Weights of a small mixture-of-experts language model, trained from scratch on English Wikipedia.
Size: 16 layers, width 96, vocabulary 4699, 10.5M parameters.
Experts: 64 experts in each of 15 layers, 32 SwiGLU neurons an expert, a softmax router.
Training: a variant of Muon for the experts, 213M tokens, 6498 steps.
Below are experts of layer 7 (counted from 0) of a mixture-of-experts language model. Rows are named router (the router's row for the expert), gate (a neuron's input weights, with its number), up (a neuron's input weights, with its number) and show model dimensions 0-95. Each number is 200 + 30 x the weight over its row's rms, rounded and kept within 0 to 999.
After each expert's rows: "mostly gets" lists some tokens that are sent to it at least half of the time; "gets" lists some tokens that make up at least twice as much of what it gets as of all text. This comes from a sample of Wikipedia text that the model never trained on. Tokens count by the router's weight.

# expert 14
router,235,153,185,248,171,188,204,200,221,197,149,175,181,191,179,174,204,197,197,224,216,170,198,187,196,188,161,196,252,230,193,166,203,182,182,194,207,195,175,183,214,165,197,205,192,151,214,190,161,201,264,246,214,224,197,237,173,208,152,193,215,114,214,197,252,196,175,206,252,124,182,186,149,244,221,247,214,174,203,239,182,205,263,208,212,118,206,168,217,181,180,143,204,193,209,184
gate0,232,184,207,260,215,242,192,187,173,157,185,182,180,161,225,154,185,204,202,256,231,218,216,179,179,205,217,236,227,254,241,193,244,189,193,203,261,169,201,234,213,179,220,217,216,199,163,139,193,171,210,225,179,165,208,210,158,169,225,201,160,200,191,168,199,130,236,186,265,203,183,187,146,231,204,198,195,207,216,158,147,190,229,214,174,158,210,168,228,230,191,147,246,195,195,144
up0,246,201,198,206,214,209,247,249,171,165,206,208,229,199,219,201,167,222,161,211,199,162,180,218,214,214,201,228,162,197,128,131,190,197,172,162,194,213,210,208,201,194,205,182,192,166,189,271,240,202,171,217,208,263,152,231,212,157,172,202,157,179,189,184,208,147,160,188,208,227,214,133,275,215,236,219,230,237,243,166,168,204,284,190,198,203,207,215,185,185,216,204,176,182,185,201
gate1,205,175,224,182,173,177,166,237,228,207,206,221,187,213,181,251,175,203,198,187,194,195,204,151,178,204,161,136,196,200,216,200,219,198,215,193,259,212,184,203,191,257,200,177,151,193,243,164,158,253,250,214,196,172,200,219,216,193,178,228,236,155,232,198,230,217,198,209,240,216,169,156,222,221,165,284,209,143,213,165,148,156,147,136,189,166,212,216,164,149,190,186,191,181,178,205
up1,159,188,170,223,183,194,274,193,172,228,145,168,209,218,184,175,204,225,244,187,190,176,227,172,182,243,177,213,200,149,227,181,215,235,192,197,208,196,215,189,153,150,187,189,247,213,127,178,205,212,205,143,226,173,227,204,234,245,213,190,173,184,204,124,237,240,191,180,163,230,154,185,216,153,182,167,193,196,204,226,217,157,178,246,205,154,200,194,242,253,161,197,191,167,223,169
gate2,202,178,236,171,215,195,179,148,221,221,203,194,219,241,216,195,198,191,238,220,184,253,249,154,218,191,123,206,269,204,202,199,245,187,244,209,197,209,200,215,199,188,191,212,147,159,163,218,177,178,231,210,181,231,198,221,172,195,211,196,225,179,232,169,223,227,151,224,204,198,246,190,217,218,282,188,200,196,179,233,176,234,180,206,202,161,120,142,188,208,229,192,194,183,253,265
up2,266,189,183,199,213,205,204,183,200,236,201,197,205,176,222,219,267,217,187,245,197,191,185,133,229,249,181,251,148,192,197,199,165,203,192,249,181,180,216,238,162,205,183,157,230,225,222,205,179,143,191,194,231,191,203,212,194,160,202,184,231,191,162,179,150,233,178,218,188,236,291,202,239,207,135,184,185,212,185,166,181,199,241,217,225,274,173,204,217,224,203,209,220,208,149,231
gate3,161,175,234,230,182,212,217,258,215,217,183,200,190,233,211,194,209,202,192,169,139,211,177,193,187,210,164,254,163,150,197,268,181,198,177,219,224,211,239,158,265,222,207,215,215,190,265,188,205,154,219,195,180,187,152,157,179,235,131,167,214,200,159,243,180,180,159,241,211,226,188,219,190,195,219,174,170,172,145,215,210,139,219,233,193,153,233,214,186,187,218,226,169,190,234,197
up3,203,211,246,177,173,174,176,224,219,249,249,254,224,196,185,213,164,170,193,221,279,168,199,186,188,142,188,199,236,188,196,194,142,207,183,201,234,237,183,189,196,217,247,179,207,202,247,220,143,236,189,224,197,155,229,214,225,231,187,227,213,230,190,190,214,241,178,242,136,240,166,162,268,207,261,203,262,219,225,210,163,172,238,224,228,211,202,201,229,191,195,195,186,208,189,189
gate4,245,190,224,176,182,183,204,215,218,183,213,181,212,153,276,215,176,247,233,148,175,169,211,172,179,211,142,225,208,225,179,174,227,159,247,146,216,175,170,223,230,183,161,196,234,180,199,187,209,207,187,222,211,259,198,196,206,221,170,246,181,176,218,224,266,173,202,146,215,195,189,195,151,230,193,194,190,160,183,200,164,187,289,164,181,211,198,206,208,145,141,178,222,212,191,223
up4,191,210,202,199,142,212,172,188,196,197,211,183,170,219,143,175,169,178,182,242,227,186,164,152,146,195,203,166,203,161,171,251,172,234,232,182,249,239,210,242,210,158,131,228,174,157,232,192,162,222,181,162,207,220,188,225,194,245,220,179,165,221,225,204,127,205,195,205,199,157,229,173,198,180,205,194,200,168,161,176,230,200,214,249,195,165,248,156,184,226,196,131,182,168,215,200
mostly gets: " organ", "ected", " president", " author", " member", "cess"
gets: "o", "ant", "ation", "ate", "e", "ent"

# expert 45
router,193,156,207,197,165,208,188,230,275,241,171,196,196,168,208,174,191,192,215,203,197,128,151,197,227,178,150,209,236,212,144,153,184,161,170,227,174,204,204,208,204,198,172,171,193,204,186,181,173,184,228,200,136,208,188,203,225,213,189,201,206,146,234,230,219,255,229,247,208,166,154,176,189,251,171,160,183,179,229,201,162,217,234,193,139,195,193,164,178,214,172,224,177,189,262,142
gate0,248,122,213,182,246,244,234,237,221,147,183,181,179,246,161,187,218,242,163,162,216,186,196,169,193,186,203,180,218,195,186,178,189,228,202,198,242,207,223,202,201,198,188,180,178,204,226,219,149,224,187,232,132,128,234,228,179,182,154,185,144,197,188,224,181,221,249,240,160,209,184,230,162,171,187,219,210,202,177,171,271,173,216,180,256,197,173,194,213,184,182,183,204,216,233,240
up0,231,141,250,137,203,223,236,239,180,236,161,176,157,172,242,224,179,174,249,184,193,209,182,225,188,196,184,150,270,151,183,188,281,217,228,211,175,229,191,217,215,251,178,219,220,223,230,172,213,221,181,190,197,208,203,231,185,158,164,211,231,219,218,197,196,250,186,200,234,200,137,191,226,209,187,230,151,204,203,172,193,215,228,168,213,133,239,197,187,236,174,226,217,209,204,221
gate1,186,159,236,178,189,181,197,215,200,146,263,140,217,233,125,263,176,212,211,221,218,247,228,267,188,187,212,256,184,181,198,220,205,176,215,209,212,187,211,216,216,182,189,165,230,253,195,204,215,197,196,231,211,203,201,232,160,185,181,239,184,191,278,228,171,183,179,202,243,240,228,164,206,177,154,161,190,183,201,170,209,192,221,176,178,201,173,144,186,165,257,244,205,194,218,239
up1,242,164,242,235,159,178,176,216,240,227,239,188,188,183,218,199,184,189,186,126,170,181,195,261,202,179,176,170,182,240,137,192,190,179,190,224,198,196,235,192,200,209,216,205,208,202,160,268,183,182,204,233,169,257,251,200,182,214,226,255,164,166,227,242,194,208,171,201,229,191,235,194,256,161,206,189,193,203,182,189,284,222,221,172,200,179,184,161,231,214,186,215,171,218,181,264
gate2,238,204,225,176,158,183,198,234,167,205,195,213,215,194,215,279,228,239,162,231,202,215,132,187,152,178,161,181,177,154,187,192,188,173,204,180,194,199,166,178,263,209,194,168,157,165,214,251,179,165,173,213,178,189,178,192,191,173,165,235,231,213,194,243,196,165,159,177,210,161,153,211,207,207,221,215,209,164,194,202,171,246,157,236,211,158,212,187,138,192,193,294,183,187,191,207
up2,190,210,244,208,189,198,246,160,170,162,228,184,197,239,239,237,190,222,190,258,171,228,210,197,185,186,163,194,155,172,227,197,158,167,208,169,169,207,200,178,174,190,189,261,168,224,242,200,185,263,204,189,185,190,193,224,202,202,255,144,231,200,240,173,218,223,188,236,194,216,170,187,227,153,192,180,242,173,171,182,204,259,247,172,169,267,236,177,182,241,219,202,180,246,138,189
gate3,199,216,171,210,171,195,223,246,215,156,217,194,219,208,154,217,153,197,213,207,212,193,202,194,130,167,201,225,185,179,119,155,218,180,179,231,172,180,212,239,179,196,209,219,265,162,192,256,188,144,149,212,220,228,181,199,227,227,134,252,164,216,209,202,202,207,209,222,195,221,249,151,186,214,224,258,189,162,233,225,155,189,175,196,198,226,236,221,221,259,210,194,173,202,201,246
up3,187,165,193,200,206,209,179,173,193,193,210,235,207,157,208,194,243,165,250,164,236,252,228,218,192,292,180,129,215,197,230,225,159,168,210,191,213,182,175,204,239,203,176,208,157,199,198,203,177,212,196,212,189,258,199,167,190,232,174,258,218,186,194,168,185,224,201,224,203,238,247,172,188,172,239,158,223,243,163,250,168,205,250,234,244,193,203,224,193,202,237,146,158,209,205,149
gate4,221,172,240,182,170,182,147,184,166,227,201,167,220,156,210,178,198,167,171,219,188,162,224,160,207,193,167,199,202,155,160,164,185,161,179,154,250,208,165,217,228,226,199,224,173,217,255,158,206,182,223,192,199,201,246,224,206,213,158,174,236,199,209,207,226,189,146,228,199,254,208,179,198,184,193,147,191,245,231,235,169,218,259,220,227,244,220,264,263,182,215,155,199,155,230,213
up4,148,197,220,157,121,172,180,188,187,189,192,195,194,202,198,196,235,186,160,213,190,188,195,174,214,242,178,268,229,253,230,215,155,191,158,212,148,227,254,195,215,138,189,180,271,162,211,249,154,190,226,219,177,161,191,205,198,165,219,192,224,187,151,207,177,226,214,234,191,219,190,203,226,185,218,241,193,178,235,165,201,230,188,223,199,153,169,151,199,171,238,169,148,227,193,202
mostly gets: " of", ",", " family", " between", "),", " within"
gets: ",", " of", " in", "),", " family", " between"

# expert 36
router,239,170,196,194,189,213,161,196,219,277,169,209,172,153,191,196,221,193,201,213,178,181,176,210,241,170,205,226,229,207,188,186,182,154,206,204,197,194,161,178,215,221,163,169,231,195,195,216,188,235,199,213,138,180,185,219,213,228,201,196,256,181,221,197,211,278,250,224,221,171,200,169,184,250,176,166,202,185,261,198,203,200,204,114,180,138,219,165,138,217,188,163,160,182,210,136
gate0,256,149,219,194,181,263,171,158,187,202,197,221,184,161,197,217,189,145,207,201,161,205,154,241,178,209,145,242,255,230,208,219,243,184,235,174,231,226,187,236,230,253,249,204,259,193,167,227,170,237,203,212,192,215,198,197,223,246,227,174,210,194,245,193,205,258,198,190,190,227,196,206,218,199,203,180,185,210,207,263,236,252,255,168,221,185,171,224,237,163,200,223,224,172,177,210
up0,187,174,220,239,161,183,185,204,199,192,239,180,240,205,229,162,175,191,150,241,167,213,186,172,160,238,170,234,155,206,163,197,258,171,228,246,206,222,213,212,217,224,154,198,169,210,203,266,169,173,197,179,245,181,188,151,152,212,200,221,254,171,216,263,171,194,199,201,160,169,257,219,231,234,195,186,191,284,178,196,227,233,174,154,166,213,164,201,180,179,181,203,217,206,201,201
gate1,188,219,254,225,191,158,251,160,177,237,235,178,185,237,210,216,194,166,178,247,178,214,241,176,173,194,181,240,213,180,190,235,210,260,184,182,202,176,241,234,180,171,200,227,241,244,215,190,159,206,157,293,161,196,230,237,196,240,209,187,196,175,228,213,168,242,164,232,152,223,198,182,187,173,234,186,162,164,164,204,172,191,234,218,146,222,211,161,224,222,228,219,205,234,187,228
up1,230,189,157,151,242,212,222,263,254,186,203,229,242,239,174,225,166,194,238,199,174,254,259,155,177,206,196,189,219,201,224,211,198,208,220,156,207,219,180,199,226,176,221,235,229,195,206,220,269,219,238,190,165,170,184,214,174,229,202,207,220,183,180,180,257,194,208,212,271,192,237,251,157,182,177,205,195,177,233,199,219,174,233,173,143,162,225,165,159,232,211,199,146,207,192,224
gate2,216,163,208,210,194,187,219,165,169,212,174,242,229,191,237,155,137,201,151,134,191,183,191,206,185,219,231,190,231,166,195,181,199,172,202,213,180,206,217,182,245,165,175,148,191,225,169,223,260,214,177,136,218,218,165,229,138,189,205,183,175,215,211,184,177,222,239,205,223,199,211,106,177,188,188,194,256,239,178,189,208,234,221,144,189,210,234,231,225,233,201,192,176,268,215,206
up2,204,195,214,182,198,184,169,246,196,272,126,159,196,188,237,190,264,177,210,158,188,196,189,174,206,228,214,240,217,236,173,215,190,196,191,180,194,234,242,212,226,213,182,234,224,176,145,256,250,195,181,189,216,273,232,170,234,203,191,287,243,215,172,181,208,220,191,178,169,202,213,205,177,184,246,246,195,158,246,172,158,183,186,207,245,161,203,185,186,182,218,208,192,221,201,170
gate3,177,143,210,220,213,185,260,204,178,199,189,184,185,175,166,232,242,212,155,211,178,201,125,196,189,189,230,161,206,204,197,223,183,232,139,192,172,283,171,191,251,203,222,165,157,205,168,100,190,156,171,215,204,175,226,235,195,177,220,191,224,173,253,181,240,158,198,216,192,217,196,174,203,198,205,239,241,233,204,200,202,199,162,209,169,171,180,167,147,197,217,206,202,180,170,184
up3,194,238,225,174,200,198,226,221,211,166,202,152,230,219,205,192,203,255,225,245,157,179,203,219,189,234,226,193,175,181,222,220,163,174,193,190,154,203,245,246,230,188,228,226,231,215,140,131,209,204,253,250,223,195,216,220,237,264,206,206,218,253,199,136,237,190,200,251,192,196,219,211,199,196,211,181,219,232,212,220,217,169,229,211,185,243,146,232,176,241,225,189,170,231,175,267
gate4,200,202,204,217,207,242,176,231,207,262,194,207,132,198,200,218,210,171,190,189,213,216,200,219,179,201,202,195,215,162,224,203,172,223,200,259,249,202,208,235,231,250,252,236,177,205,177,186,235,151,190,157,168,201,174,188,180,181,225,158,195,216,193,221,269,212,176,184,234,222,174,151,189,239,220,205,203,136,275,195,200,232,149,175,184,222,164,164,183,142,201,205,198,170,224,126
up4,156,190,227,142,191,181,172,213,211,184,231,178,194,229,198,186,233,193,223,201,206,165,191,254,190,231,186,194,181,213,198,218,131,253,177,179,189,244,202,202,240,168,246,193,239,156,175,223,196,120,159,183,249,217,235,233,241,198,157,183,177,165,233,237,193,137,218,167,220,189,208,224,208,186,178,170,217,179,219,207,214,195,181,232,194,204,181,169,208,205,242,249,226,149,272,237
mostly gets: " was", " is", " in", " from", " are", " were"
gets: " in", " to", " was", " from", " is", " of"

# expert 50
router,216,151,171,187,177,177,203,233,243,237,189,132,183,232,203,145,150,175,157,265,189,177,188,226,215,182,200,241,217,176,188,185,201,186,212,153,211,188,169,175,235,228,175,200,204,184,199,170,196,277,283,195,194,190,169,175,202,150,201,180,209,184,206,260,246,188,215,191,204,193,216,214,178,224,159,199,181,185,186,277,136,196,222,194,192,178,209,197,166,197,160,197,143,227,191,190
gate0,134,130,214,223,188,239,206,162,206,174,193,197,179,168,169,182,165,202,191,226,178,174,212,247,246,220,222,185,147,211,218,252,187,168,215,163,257,141,163,186,224,202,177,212,187,195,207,182,183,192,201,208,189,181,182,263,186,182,158,148,162,188,194,222,261,188,199,204,223,238,207,208,143,210,216,186,204,246,153,185,238,234,193,246,187,252,168,200,234,199,237,175,237,247,192,209
up0,125,198,216,180,147,248,186,201,213,179,230,201,227,152,221,168,218,191,192,184,221,227,180,131,200,167,207,214,205,223,199,202,185,191,217,164,203,169,194,226,198,163,181,159,237,204,180,156,240,208,228,185,226,203,259,211,215,249,206,228,267,208,194,234,234,231,186,187,189,199,214,143,238,172,187,246,170,154,184,176,250,225,176,217,178,165,184,149,199,249,155,183,256,172,166,185
gate1,237,190,190,211,213,197,181,191,221,179,176,235,189,223,224,228,188,238,216,247,187,216,221,171,204,144,208,234,183,165,214,260,201,260,228,201,208,157,192,159,146,229,192,133,211,182,194,207,207,240,161,175,247,172,190,173,245,181,231,140,205,169,224,184,214,183,234,217,162,211,156,189,212,184,161,262,259,209,204,234,193,239,229,190,207,197,202,185,188,257,222,220,141,186,250,238
up1,227,203,210,199,111,191,226,152,195,193,161,169,166,242,178,234,184,214,198,201,245,182,197,223,169,210,218,264,193,180,163,257,176,210,189,228,203,168,187,206,174,158,206,211,186,201,209,181,293,197,144,206,153,224,227,213,188,201,210,241,203,209,167,190,143,141,185,160,204,211,260,198,177,206,186,203,182,223,204,178,147,245,191,206,155,214,198,182,200,195,162,189,219,240,257,199
gate2,188,238,111,234,207,180,173,255,199,167,186,216,213,207,215,191,218,188,194,206,160,212,199,218,162,241,199,184,239,187,149,157,213,212,186,198,150,151,188,177,238,192,206,208,186,232,201,213,215,178,146,188,200,155,212,170,186,205,162,174,213,178,205,221,191,255,205,173,186,235,153,155,162,166,191,200,233,223,183,232,257,201,166,273,210,160,231,225,182,130,227,238,248,197,194,194
up2,139,245,186,183,225,150,184,231,160,199,227,196,166,184,203,180,254,197,216,194,265,252,236,214,264,155,226,212,157,247,189,163,227,235,223,200,141,261,175,215,233,209,150,187,197,195,228,215,211,219,169,204,211,121,221,232,200,212,205,210,185,211,209,164,207,146,180,217,154,183,203,140,247,176,199,222,178,239,231,189,197,209,235,192,209,233,199,208,234,218,215,190,221,203,198,199
gate3,220,189,193,186,163,197,201,219,284,187,221,198,187,254,206,223,172,157,181,199,176,181,202,183,223,180,156,179,209,169,154,183,221,197,182,167,261,132,181,206,161,242,183,203,199,210,142,179,180,164,195,220,199,201,179,213,245,174,175,179,198,199,207,215,261,197,148,148,166,225,201,235,146,213,232,210,221,242,166,241,232,204,212,218,223,235,196,195,177,136,167,176,235,256,181,229
up3,167,196,201,188,250,210,176,201,202,170,163,189,219,168,208,156,170,183,239,179,189,184,214,152,245,184,176,204,241,182,220,230,203,163,213,286,186,183,220,160,225,238,145,157,231,239,181,166,211,189,161,167,204,221,203,191,207,210,232,254,217,169,184,166,176,187,188,261,166,200,163,209,208,246,204,179,218,194,208,121,197,185,224,227,187,148,221,178,202,188,239,156,195,244,139,212
gate4,183,243,158,248,217,169,232,171,186,203,208,209,177,147,256,195,147,191,168,261,179,219,222,205,273,195,183,211,226,207,167,177,207,180,159,212,182,176,201,187,251,192,206,190,169,228,172,239,236,156,210,211,183,161,201,199,165,241,256,206,212,217,151,170,213,201,204,174,162,201,201,164,173,198,168,154,188,244,174,178,177,133,226,203,185,166,162,269,187,204,210,145,190,205,191,223
up4,232,209,202,210,185,163,211,263,234,202,220,201,176,205,190,174,201,201,193,190,267,193,173,172,190,203,224,174,200,287,180,205,176,207,181,168,184,153,243,184,188,212,267,217,157,215,210,241,225,200,226,280,170,192,164,183,226,229,223,172,196,193,172,230,217,228,178,275,197,237,162,175,257,220,174,191,188,256,202,193,238,209,197,192,146,225,186,201,204,207,240,263,223,212,179,181
mostly gets: " game", " series", " life", " title", "ages", " games"
gets: "ing", "ion", "s", "ions", "ation", "ity"

# expert 62
router,208,139,209,236,189,199,136,192,243,201,175,174,176,159,192,193,144,168,197,178,184,187,137,217,247,191,210,194,249,200,174,221,193,171,208,193,179,197,199,193,234,210,165,194,194,190,193,152,183,200,196,278,180,137,184,191,229,176,209,157,205,193,266,201,197,234,224,227,209,186,139,194,184,236,157,201,181,205,239,212,177,205,200,205,180,170,174,231,176,219,189,194,167,185,208,86
gate0,207,275,211,219,231,200,164,181,241,287,216,221,139,208,191,215,205,177,208,185,207,189,214,234,195,249,222,223,202,155,241,195,190,217,196,184,149,218,234,210,221,193,193,190,168,218,179,245,211,142,204,180,246,208,231,200,212,189,152,206,292,184,191,193,194,222,185,228,194,189,166,247,211,229,240,247,223,156,242,230,200,184,201,228,130,204,151,217,206,205,161,200,182,210,184,186
up0,188,180,188,216,229,234,194,190,166,275,169,152,263,171,192,190,203,183,185,181,237,123,194,185,183,197,225,206,229,224,242,232,198,193,174,155,230,219,249,206,213,193,153,178,192,206,203,248,223,178,191,248,219,206,192,208,189,177,193,228,233,190,154,160,227,207,229,125,196,211,191,217,163,197,192,241,205,234,215,225,167,217,228,204,186,134,212,216,217,173,160,256,165,236,146,162
gate1,181,191,161,217,185,259,178,205,213,161,166,180,213,194,201,180,192,207,172,203,177,139,178,182,202,230,195,214,126,155,185,182,196,216,172,173,175,170,229,159,242,200,218,175,195,244,241,140,177,205,228,153,179,232,195,128,221,165,219,245,225,218,176,189,217,224,239,204,218,222,264,246,174,186,233,183,147,161,150,190,165,208,206,193,196,188,165,181,155,140,185,233,220,192,198,190
up1,225,177,282,229,206,154,190,190,235,170,163,187,204,129,179,164,128,199,202,177,171,222,174,152,162,201,159,236,175,214,205,164,259,186,173,152,176,241,156,192,182,231,179,201,161,225,184,187,206,201,229,219,181,220,271,187,211,197,208,192,173,198,167,162,269,190,181,181,232,194,186,266,160,208,215,194,237,202,201,172,182,209,196,219,198,148,160,232,215,210,197,203,203,215,220,191
gate2,199,246,215,199,153,172,176,158,233,242,209,166,166,194,181,163,209,134,222,195,218,215,197,213,172,232,232,194,168,204,193,220,217,247,192,200,234,292,284,211,212,218,201,200,176,219,178,160,148,193,178,210,191,151,269,242,202,190,173,239,174,186,184,217,207,204,223,159,187,189,171,205,160,201,194,224,141,198,216,208,192,209,220,226,199,201,228,224,175,170,236,154,173,172,258,177
up2,210,200,213,206,210,257,211,189,217,148,182,222,227,175,166,161,240,209,207,223,159,196,206,219,273,191,203,234,202,168,161,196,220,255,216,175,230,127,165,156,151,185,214,221,193,195,230,180,183,170,245,128,210,207,194,231,163,213,240,204,220,196,210,170,189,185,234,239,197,164,160,193,206,206,253,188,186,250,201,179,169,273,162,187,193,198,219,220,237,241,212,163,189,210,232,242
gate3,206,212,228,190,199,192,171,192,208,209,235,199,208,178,178,224,200,205,217,248,195,219,207,187,270,229,206,115,233,165,161,229,279,188,256,157,174,187,222,160,207,200,221,180,189,198,169,200,192,154,164,196,224,202,185,221,178,178,228,155,249,254,206,165,176,187,215,220,224,156,209,233,185,215,211,174,157,177,202,213,197,218,165,214,193,189,190,144,189,200,122,184,194,270,215,144
up3,262,253,207,277,179,176,179,172,158,170,229,247,206,167,245,178,173,212,229,201,196,218,217,125,197,194,171,169,219,190,217,183,189,221,188,159,196,236,187,231,182,198,199,249,222,212,235,164,182,201,195,173,185,152,146,202,230,190,245,233,214,184,185,159,216,217,202,186,231,172,169,211,218,210,190,181,211,235,222,290,219,185,235,140,217,177,201,254,203,206,180,205,202,149,230,193
gate4,183,183,200,229,155,198,200,228,205,202,190,199,166,134,206,183,256,142,213,213,237,185,111,165,199,217,207,167,261,176,188,245,237,234,229,213,213,202,129,181,231,167,209,197,150,172,215,203,200,186,193,226,185,201,214,235,164,228,181,163,153,215,200,227,253,197,194,168,201,156,182,239,248,205,204,204,191,245,234,175,184,242,173,163,217,216,175,214,219,247,170,186,171,173,172,167
up4,193,142,244,252,237,117,170,203,259,198,187,171,234,198,252,182,226,160,187,216,188,195,182,202,210,205,216,197,148,245,205,154,235,218,222,196,205,218,203,206,212,197,237,193,229,208,142,202,234,214,184,197,162,236,173,169,224,179,171,208,242,138,207,206,236,206,147,129,193,198,247,212,166,186,185,228,153,167,235,178,223,178,194,197,177,199,216,151,190,232,171,220,167,230,197,222
mostly gets: " and", " &", "\",", " or", ".,", " including"
gets: ",", " and", " of", " to", " with", " or"

# expert 51
router,218,167,193,221,196,168,196,226,228,166,168,139,157,202,166,199,228,202,156,218,231,169,180,222,174,204,168,197,266,242,215,164,208,164,181,104,164,190,208,211,228,253,169,218,209,190,170,197,135,195,241,229,217,218,196,186,179,160,162,217,230,196,204,221,240,188,196,150,237,186,171,215,172,220,185,213,186,183,228,244,161,213,247,194,222,160,226,179,213,212,159,134,168,184,199,187
gate0,203,232,174,192,221,151,226,172,197,146,248,205,157,201,183,239,173,241,123,187,189,212,239,223,143,208,192,186,183,188,167,151,151,199,218,168,198,167,214,182,217,224,214,173,213,195,166,198,201,175,164,235,150,243,169,239,227,180,284,137,234,210,231,238,205,182,186,230,176,184,133,175,197,172,198,182,173,227,183,230,191,214,185,192,204,175,226,170,197,207,203,223,245,228,165,209
up0,195,200,195,196,168,209,178,142,232,211,234,196,227,201,278,189,160,217,175,218,143,189,227,170,195,184,163,231,218,224,189,151,239,218,203,180,213,242,179,205,286,221,240,160,180,263,185,224,209,237,179,219,197,212,169,196,156,145,191,216,184,204,218,188,198,248,182,214,229,253,205,219,275,203,181,217,221,227,199,174,181,174,172,145,156,207,242,193,187,227,153,196,221,208,176,216
gate1,172,202,179,245,197,184,230,195,201,138,189,141,237,212,194,139,199,207,255,219,238,208,245,221,195,189,171,156,193,202,257,227,169,213,172,221,203,168,176,107,245,193,215,198,193,171,170,196,186,178,199,207,225,162,181,174,200,206,182,228,222,185,214,142,196,173,171,177,228,184,173,202,259,155,190,217,203,177,224,255,213,255,193,233,223,224,199,245,246,233,196,155,238,219,218,186
up1,216,245,233,211,238,194,187,167,191,195,174,201,172,163,211,211,210,224,271,192,179,186,137,208,197,253,190,194,203,200,239,178,200,189,208,186,260,151,259,194,201,180,196,119,135,175,234,210,160,190,161,222,184,185,219,226,243,142,215,197,186,195,247,192,207,221,182,228,218,197,232,224,245,198,164,235,187,179,243,212,160,171,256,196,181,225,160,201,200,226,183,218,143,218,244,194
gate2,148,228,223,283,219,243,213,166,150,117,180,184,247,219,193,206,196,152,169,178,161,155,211,227,189,194,179,215,283,182,164,213,216,210,196,206,189,170,169,183,197,223,174,180,169,179,193,196,206,198,219,206,181,190,207,197,205,126,193,176,221,152,206,177,193,203,176,216,205,204,182,176,159,250,264,177,244,147,199,227,218,169,186,222,209,211,219,160,224,220,179,207,214,195,151,168
up2,172,175,201,200,189,163,208,230,206,226,188,161,208,212,224,199,234,173,217,217,154,211,203,196,182,206,221,162,148,189,159,219,126,224,248,172,219,203,188,247,210,167,194,189,199,146,158,201,279,158,168,221,207,175,175,176,219,168,183,245,172,201,234,219,184,115,165,173,217,201,237,218,247,236,185,207,185,197,183,237,183,170,184,167,230,204,205,229,204,158,157,215,152,183,139,168
gate3,169,212,200,273,241,209,171,173,215,224,254,162,177,245,183,165,263,191,212,244,192,203,216,217,217,191,192,213,207,163,164,246,208,189,234,199,232,208,224,182,244,184,117,210,242,157,192,173,206,203,186,227,223,243,245,212,147,238,222,195,218,186,165,221,265,229,205,214,213,226,211,229,163,199,169,199,193,215,190,228,185,172,229,212,247,213,194,135,197,230,164,164,145,212,205,202
up3,240,179,168,236,250,234,205,190,259,165,181,174,165,227,197,214,228,157,145,266,165,201,211,185,225,235,249,167,245,194,161,197,138,208,200,165,168,174,186,220,159,174,238,249,209,205,233,148,190,192,233,154,210,192,193,250,243,197,200,195,238,212,177,196,197,219,203,195,126,212,235,182,151,166,214,196,194,214,221,209,178,184,205,209,262,166,215,177,183,210,184,220,245,210,208,203
gate4,218,212,170,207,183,169,158,249,184,198,200,202,220,213,206,214,173,268,193,206,211,152,202,202,154,233,181,201,174,219,212,221,191,156,276,194,166,154,232,229,197,154,195,194,191,213,203,176,204,141,253,220,199,156,217,214,203,220,192,213,194,193,124,199,131,205,255,156,264,224,204,187,229,204,159,197,150,141,218,180,147,201,227,203,248,190,220,173,194,227,231,188,202,188,173,202
up4,202,203,271,285,231,235,205,223,233,212,224,227,206,221,216,232,213,223,208,203,207,230,216,210,228,197,223,166,265,206,174,188,234,174,253,162,173,171,242,263,205,260,221,233,254,181,253,212,197,228,192,218,166,192,235,158,170,199,185,155,202,187,148,254,230,190,225,209,188,235,187,164,211,188,179,197,187,233,227,172,220,164,204,229,186,225,216,225,192,143,182,237,183,220,178,199
mostly gets: " use", " rest", " support", " day", " control", "ience"
gets: "ing", "ation", " \"", "ations", "ion", "ions"